Below are experts of layer 7 (counted from 0) of a mixture-of-experts language model. Rows are named router (the router's row for the expert), up (a neuron's input weights, with its number), down (a neuron's output weights, with its number) and show model dimensions 128-255. Each number is 50 + 12 x the weight over its row's rms, rounded and kept within 0 to 99.
After each expert's rows: a language model's description of what the expert responds to. This comes from a sample of Wikipedia text that the model never trained on.

# expert 55
router:69 27 34 52 59 57 30 43 60 58 49 39 38 52 57 43 44 32 49 47 53 52 62 59 56 55 52 50 74 26 48 46 48 57 45 56 35 45 44 49 48 43 43 54 52 40 53 40 54 48 71 48 43 64 19 58 37 53 26 51 67 49 70 40 60 50 69 39 47 59 57 73 51 28 43 40 55 64 58 67 22 43 48 70 47 27 79 48 60 58 53 46 36 37 58 63 50 50 50 32 59 41 52 65 15 41 40 48 41 47 54 35 69 43 62 46 71 64 46 71 59 59 50 49 44 52 47 35
up0:63 49 53 45 61 66 55 63 48 55 52 61 48 42 44 33 32 62 61 57 36 47 53 42 44 53 30 50 30 31 51 31 51 64 53 43 40 74 54 51 33 50 19 46 48 54 51 50 29 67 50 37 44 74 60 30 37 53 55 48 50 43 48 69 43 35 49 67 53 55 43 62 47 55 44 56 48 61 53 58 51 48 40 50 78 57 53 71 52 58 53 43 51 48 58 61 55 51 48 67 30 46 48 62 63 91 55 61 53 74 84 68 45 51 43 74 55 51 55 62 52 66 42 43 21 61 42 61
down0:57 53 26 61 56 65 68 59 64 60 43 60 50 63 16 38 41 42 50 54 31 41 72 41 39 63 52 38 59 26 46 39 52 20 48 48 39 36 60 40 76 62 39 61 57 46 37 55 56 36 43 54 50 57 62 42 52 42 64 69 53 39 41 73 22 49 53 71 40 49 66 57 68 50 36 34 62 53 30 59 44 58 42 57 51 43 48 44 49 56 38 41 46 39 51 60 36 22 59 53 82 58 41 50 86 66 47 55 35 56 68 47 24 51 56 48 41 61 42 71 52 37 56 25 54 53 59 54
Description: Prepositions and colons

# expert 18
router:55 64 47 50 54 49 41 47 47 65 43 42 50 62 41 46 77 43 53 59 51 31 59 45 53 54 57 70 55 38 50 40 50 52 26 63 31 35 27 45 60 53 50 53 43 60 51 50 68 52 48 67 48 48 48 46 33 75 43 31 59 68 62 66 43 43 33 56 42 57 49 69 55 49 42 50 51 75 52 51 43 46 46 78 58 48 32 53 41 49 41 53 65 40 41 49 51 55 48 48 49 34 67 42 56 48 36 53 31 54 41 49 57 53 53 60 65 40 43 61 45 55 64 40 41 49 68 56
up0:46 38 40 67 36 56 42 30 43 35 45 65 59 68 69 27 38 58 47 42 48 48 59 42 18 52 75 53 34 39 45 47 70 65 50 56 48 41 60 51 66 49 37 53 46 48 60 56 75 59 54 60 52 69 37 14 57 60 40 43 61 65 46 45 42 47 58 44 24 58 24 48 70 61 52 81 45 47 94 72 50 50 58 50 67 77 79 45 50 47 80 38 55 50 50 34 53 55 52 60 52 53 48 45 58 48 52 47 31 51 27 42 45 64 53 50 54 41 29 43 42 33 47 52 61 75 48 15
down0:68 68 30 61 49 41 41 66 47 55 56 45 55 79 54 37 55 48 36 52 43 34 36 33 42 34 52 58 52 43 54 49 58 30 35 52 45 62 44 60 41 47 46 56 50 49 54 39 45 44 59 75 57 46 32 42 50 54 55 45 37 41 44 61 55 56 51 43 51 53 37 45 54 51 54 35 32 72 55 69 23 52 69 38 61 56 70 65 75 25 47 40 44 48 54 20 45 61 55 50 64 35 31 62 41 58 57 49 68 54 63 25 45 44 41 40 64 49 75 58 41 54 55 52 53 64 55 39
Description: Prepositions after verbs

# expert 24
router:42 46 34 45 35 65 33 46 52 47 32 51 58 22 59 54 46 53 36 56 70 47 28 60 47 50 66 54 61 56 55 44 56 56 61 50 41 54 47 41 54 65 74 31 36 55 37 57 62 41 49 49 43 73 51 50 79 55 40 53 43 41 53 53 71 46 51 52 70 40 31 48 75 46 34 50 37 41 49 48 41 45 48 58 58 46 40 32 59 37 67 28 59 46 61 63 58 41 49 39 29 48 31 54 46 21 72 62 47 49 34 56 46 43 46 50 37 34 47 62 57 41 55 74 43 46 40 82
up0:35 53 34 67 49 64 20 72 42 44 61 42 54 69 58 68 62 50 54 39 49 89 49 60 43 49 53 55 40 50 43 41 40 58 51 32 59 42 43 32 48 42 65 49 50 43 48 38 26 46 57 49 61 44 43 33 51 36 43 62 53 59 46 47 46 64 32 47 45 52 35 36 64 42 51 52 46 50 37 45 51 35 55 67 60 99 51 47 44 50 54 58 51 45 51 53 44 50 56 54 38 54 33 55 67 45 36 71 51 47 59 56 64 42 56 11 52 46 58 51 60 37 52 44 52 70 68 51
down0:33 86 36 59 62 52 69 59 52 57 57 51 44 55 49 34 38 58 34 60 52 38 50 62 31 62 36 43 37 43 48 40 59 57 62 48 57 62 62 68 47 46 75 49 36 43 63 65 52 29 50 55 47 52 70 39 35 65 64 60 48 52 52 68 37 26 50 47 50 47 39 23 55 44 49 42 54 38 48 43 54 72 47 51 60 30 48 62 53 49 59 50 79 34 31 53 45 69 59 50 40 53 65 37 42 53 61 44 36 51 43 49 60 54 45 43 27 48 28 38 62 52 47 68 72 38 38 63
Description: Given names, name pieces

# expert 4
router:53 40 44 58 54 61 68 64 54 61 46 45 74 65 67 49 43 38 78 57 65 55 66 48 64 50 54 54 81 38 67 75 57 31 33 34 58 63 47 44 59 39 36 60 47 58 56 66 44 49 45 74 31 59 68 64 72 48 52 35 65 54 58 50 66 48 14 57 22 56 59 56 49 58 51 46 41 48 56 57 57 36 50 54 57 41 70 70 46 38 61 56 41 41 46 49 49 47 60 50 49 73 40 46 54 50 41 21 58 53 54 50 50 52 76 66 34 57 45 47 46 66 41 37 44 56 42 48
up0:33 42 60 58 46 51 38 58 53 44 61 41 51 59 53 45 43 45 93 32 54 52 33 48 56 61 49 54 63 39 71 42 51 56 46 50 56 33 13 65 49 50 57 50 54 57 47 55 67 28 38 49 44 57 54 41 48 46 53 50 51 32 50 53 41 54 45 53 34 34 37 65 71 36 38 49 35 37 40 44 40 57 55 62 57 46 36 45 53 38 60 75 53 47 37 55 48 57 47 49 47 47 52 53 41 50 42 54 53 71 68 29 49 32 59 45 52 34 53 27 58 36 49 56 56 41 48 55
down0:61 53 41 48 47 57 52 63 60 53 61 21 35 56 62 65 76 51 58 42 68 56 57 51 41 51 52 71 37 43 27 28 60 49 23 57 55 55 40 43 57 47 46 44 63 43 40 55 39 64 32 32 43 52 41 50 59 54 47 28 56 62 35 63 54 67 42 47 68 41 57 59 62 74 71 49 61 56 61 44 48 50 55 47 62 50 57 49 53 60 35 48 60 58 53 55 33 51 32 41 48 36 61 54 52 48 49 45 54 74 46 49 50 30 54 64 49 44 49 33 39 36 29 36 62 35 55 65
Description: Technical word onsets

# expert 63
router:59 87 46 42 56 52 52 48 44 65 40 48 50 48 35 48 67 48 42 81 52 60 52 56 49 64 45 26 36 66 56 55 53 54 36 78 57 48 41 68 50 57 76 44 34 64 56 80 37 47 48 56 30 37 49 60 36 54 07 41 40 48 68 58 40 55 63 60 57 35 60 67 49 44 48 31 45 38 40 41 30 24 55 80 45 47 54 61 57 46 45 47 55 28 44 42 55 61 59 57 43 53 69 62 62 21 36 59 42 69 43 68 49 31 57 41 50 36 68 47 63 65 55 40 48 33 47 40
up0:41 61 51 37 50 52 29 37 55 42 52 44 29 50 57 45 38 46 64 37 59 48 27 52 41 62 50 47 52 46 59 35 72 51 68 38 49 56 42 58 54 72 53 58 55 72 51 40 42 50 63 62 43 54 51 37 53 49 49 59 62 35 56 42 46 53 46 35 56 57 50 62 52 37 24 67 60 58 45 44 34 62 57 60 25 49 47 67 26 60 41 46 48 60 68 43 52 35 46 31 72 63 47 50 52 38 48 65 55 53 75 49 45 54 75 54 36 34 30 62 50 41 59 67 67 49 57 29
down0:88 66 39 46 24 40 46 56 58 50 39 44 62 53 14 50 45 44 58 40 74 45 44 50 79 54 40 51 44 55 79 41 62 71 59 65 49 58 59 62 42 63 53 43 49 71 48 45 79 36 47 49 65 51 44 40 44 28 43 32 66 29 59 42 36 47 32 44 56 41 47 54 57 67 61 57 54 66 62 37 37 43 54 49 50 41 34 62 26 42 34 50 38 61 41 50 46 36 66 50 70 77 53 47 43 47 51 48 48 46 72 51 25 61 58 60 57 52 50 49 50 50 46 49 48 57 47 69
Description: Institution name linkers

# expert 20
router:63 43 50 56 49 62 44 51 47 62 39 47 53 69 67 31 45 43 54 43 62 41 59 31 57 53 64 60 38 34 52 54 47 55 50 84 35 51 36 67 54 47 50 55 39 83 40 19 47 45 48 58 61 45 54 47 42 53 32 39 62 35 46 40 50 45 31 66 40 54 47 39 58 35 54 44 52 44 55 53 67 52 60 56 51 61 64 59 52 34 41 47 64 65 51 63 66 48 47 28 42 51 74 40 36 45 51 46 37 51 48 33 61 50 64 75 65 43 55 71 36 62 49 51 79 49 78 59
up0:64 37 59 41 57 31 52 46 52 43 38 41 39 56 45 52 60 33 45 49 49 52 57 45 53 31 41 60 59 44 23 27 54 48 54 60 42 56 61 30 46 69 72 39 42 50 74 39 42 45 57 49 59 60 20 38 52 34 43 44 53 51 26 53 63 37 50 69 50 43 50 36 61 59 57 50 46 48 49 58 53 57 56 50 62 33 43 51 55 40 08 43 56 58 13 50 56 34 50 52 36 52 45 57 63 47 60 54 41 69 11 37 27 40 37 46 46 55 41 56 62 59 44 70 58 38 37 61
down0:56 45 62 58 67 49 47 63 47 41 50 43 37 59 52 44 46 67 65 63 29 53 59 39 44 64 76 76 43 40 46 43 58 49 60 46 46 42 30 39 22 53 61 43 59 61 30 36 50 61 48 43 39 57 28 30 39 44 34 33 55 71 32 55 50 54 56 48 69 59 53 83 56 51 41 52 36 48 44 59 26 80 32 66 53 52 65 46 35 44 54 68 50 63 63 42 59 53 39 60 43 51 65 40 44 49 31 24 62 63 50 44 61 37 73 40 54 42 53 67 39 59 29 71 53 57 28 49
Description: Verbs and prepositions

# expert 42
router:47 48 63 53 53 50 60 51 52 58 69 51 38 60 59 52 35 48 48 46 57 46 55 28 63 50 62 64 46 55 65 57 29 60 55 83 38 54 27 38 66 43 32 61 51 50 70 37 46 49 40 54 35 58 57 47 47 41 60 53 59 49 77 43 33 48 24 59 50 56 50 75 48 54 49 66 67 38 56 52 69 49 56 60 61 30 60 64 48 51 47 38 59 53 38 59 37 50 77 70 67 28 48 21 53 45 46 59 36 44 61 40 39 48 65 46 48 71 51 48 43 62 47 39 70 71 76 62
up0:64 33 62 71 45 48 48 55 67 56 46 52 45 44 45 61 56 49 45 38 56 61 45 44 73 52 49 49 44 60 54 49 38 55 27 70 59 72 63 73 45 47 59 59 50 38 38 54 60 43 68 56 60 40 64 48 71 49 39 40 44 52 47 56 47 29 57 88 62 47 59 48 58 52 54 54 52 55 56 59 54 54 67 62 56 50 58 51 51 47 50 36 45 53 59 45 49 70 59 43 66 33 39 58 60 64 63 46 42 44 67 42 74 47 52 29 49 74 74 36 42 39 36 52 38 48 36 49
down0:50 42 78 31 57 61 57 57 44 39 43 35 47 48 66 50 48 45 50 58 74 52 42 43 53 41 64 34 42 67 28 46 52 43 49 81 49 71 74 53 49 39 42 54 22 46 40 60 54 70 44 65 40 46 47 54 66 43 63 55 42 56 34 42 34 64 37 34 43 62 48 52 49 34 54 52 41 57 45 46 55 42 55 49 38 64 79 67 46 57 47 42 40 58 49 41 63 61 69 28 61 39 66 64 63 67 54 32 41 38 58 51 71 47 53 46 43 75 54 41 65 57 63 47 57 43 50 42
Description: Mid-word stems

# expert 5
router:52 27 66 52 39 41 49 47 54 46 39 38 45 67 43 50 68 65 57 59 42 28 19 27 44 66 51 41 35 51 47 47 57 65 39 56 16 40 35 49 49 54 46 77 52 57 40 55 62 45 71 52 49 55 57 56 46 58 44 69 33 50 32 55 27 61 48 59 45 62 41 51 51 56 53 47 51 40 53 47 48 50 45 67 51 29 31 41 34 62 56 48 65 51 27 22 72 33 52 35 38 52 63 45 79 54 34 52 21 62 50 52 49 38 69 29 71 40 62 43 47 54 50 50 65 63 47 38
up0:57 62 55 45 06 38 38 41 22 45 33 62 62 47 70 51 32 55 56 52 57 38 62 51 48 36 57 51 36 55 57 51 59 45 54 35 41 41 45 51 30 45 59 36 42 43 59 41 39 46 55 51 35 84 34 63 53 56 27 57 60 57 84 44 36 63 34 41 38 50 42 35 72 59 30 52 57 35 68 51 52 81 41 54 65 81 47 46 61 43 53 51 40 58 46 42 65 44 55 42 65 41 48 67 38 60 49 59 48 49 65 47 62 77 64 34 42 32 41 70 62 58 64 47 47 55 42 77
down0:54 52 49 42 35 49 55 38 42 49 28 70 43 49 59 68 62 63 46 62 31 56 75 36 16 31 32 61 51 59 56 51 68 34 62 66 41 43 57 38 50 57 38 37 46 56 51 53 37 43 47 49 43 47 58 41 53 45 50 60 38 38 70 61 56 53 58 74 57 50 54 41 58 68 61 54 59 42 61 23 36 57 66 42 51 66 34 49 58 51 76 64 45 28 32 50 67 45 50 53 57 44 65 52 45 61 46 47 39 57 70 57 41 59 57 48 58 48 65 51 36 53 38 38 21 36 49 55
Description: Determiners before dates/time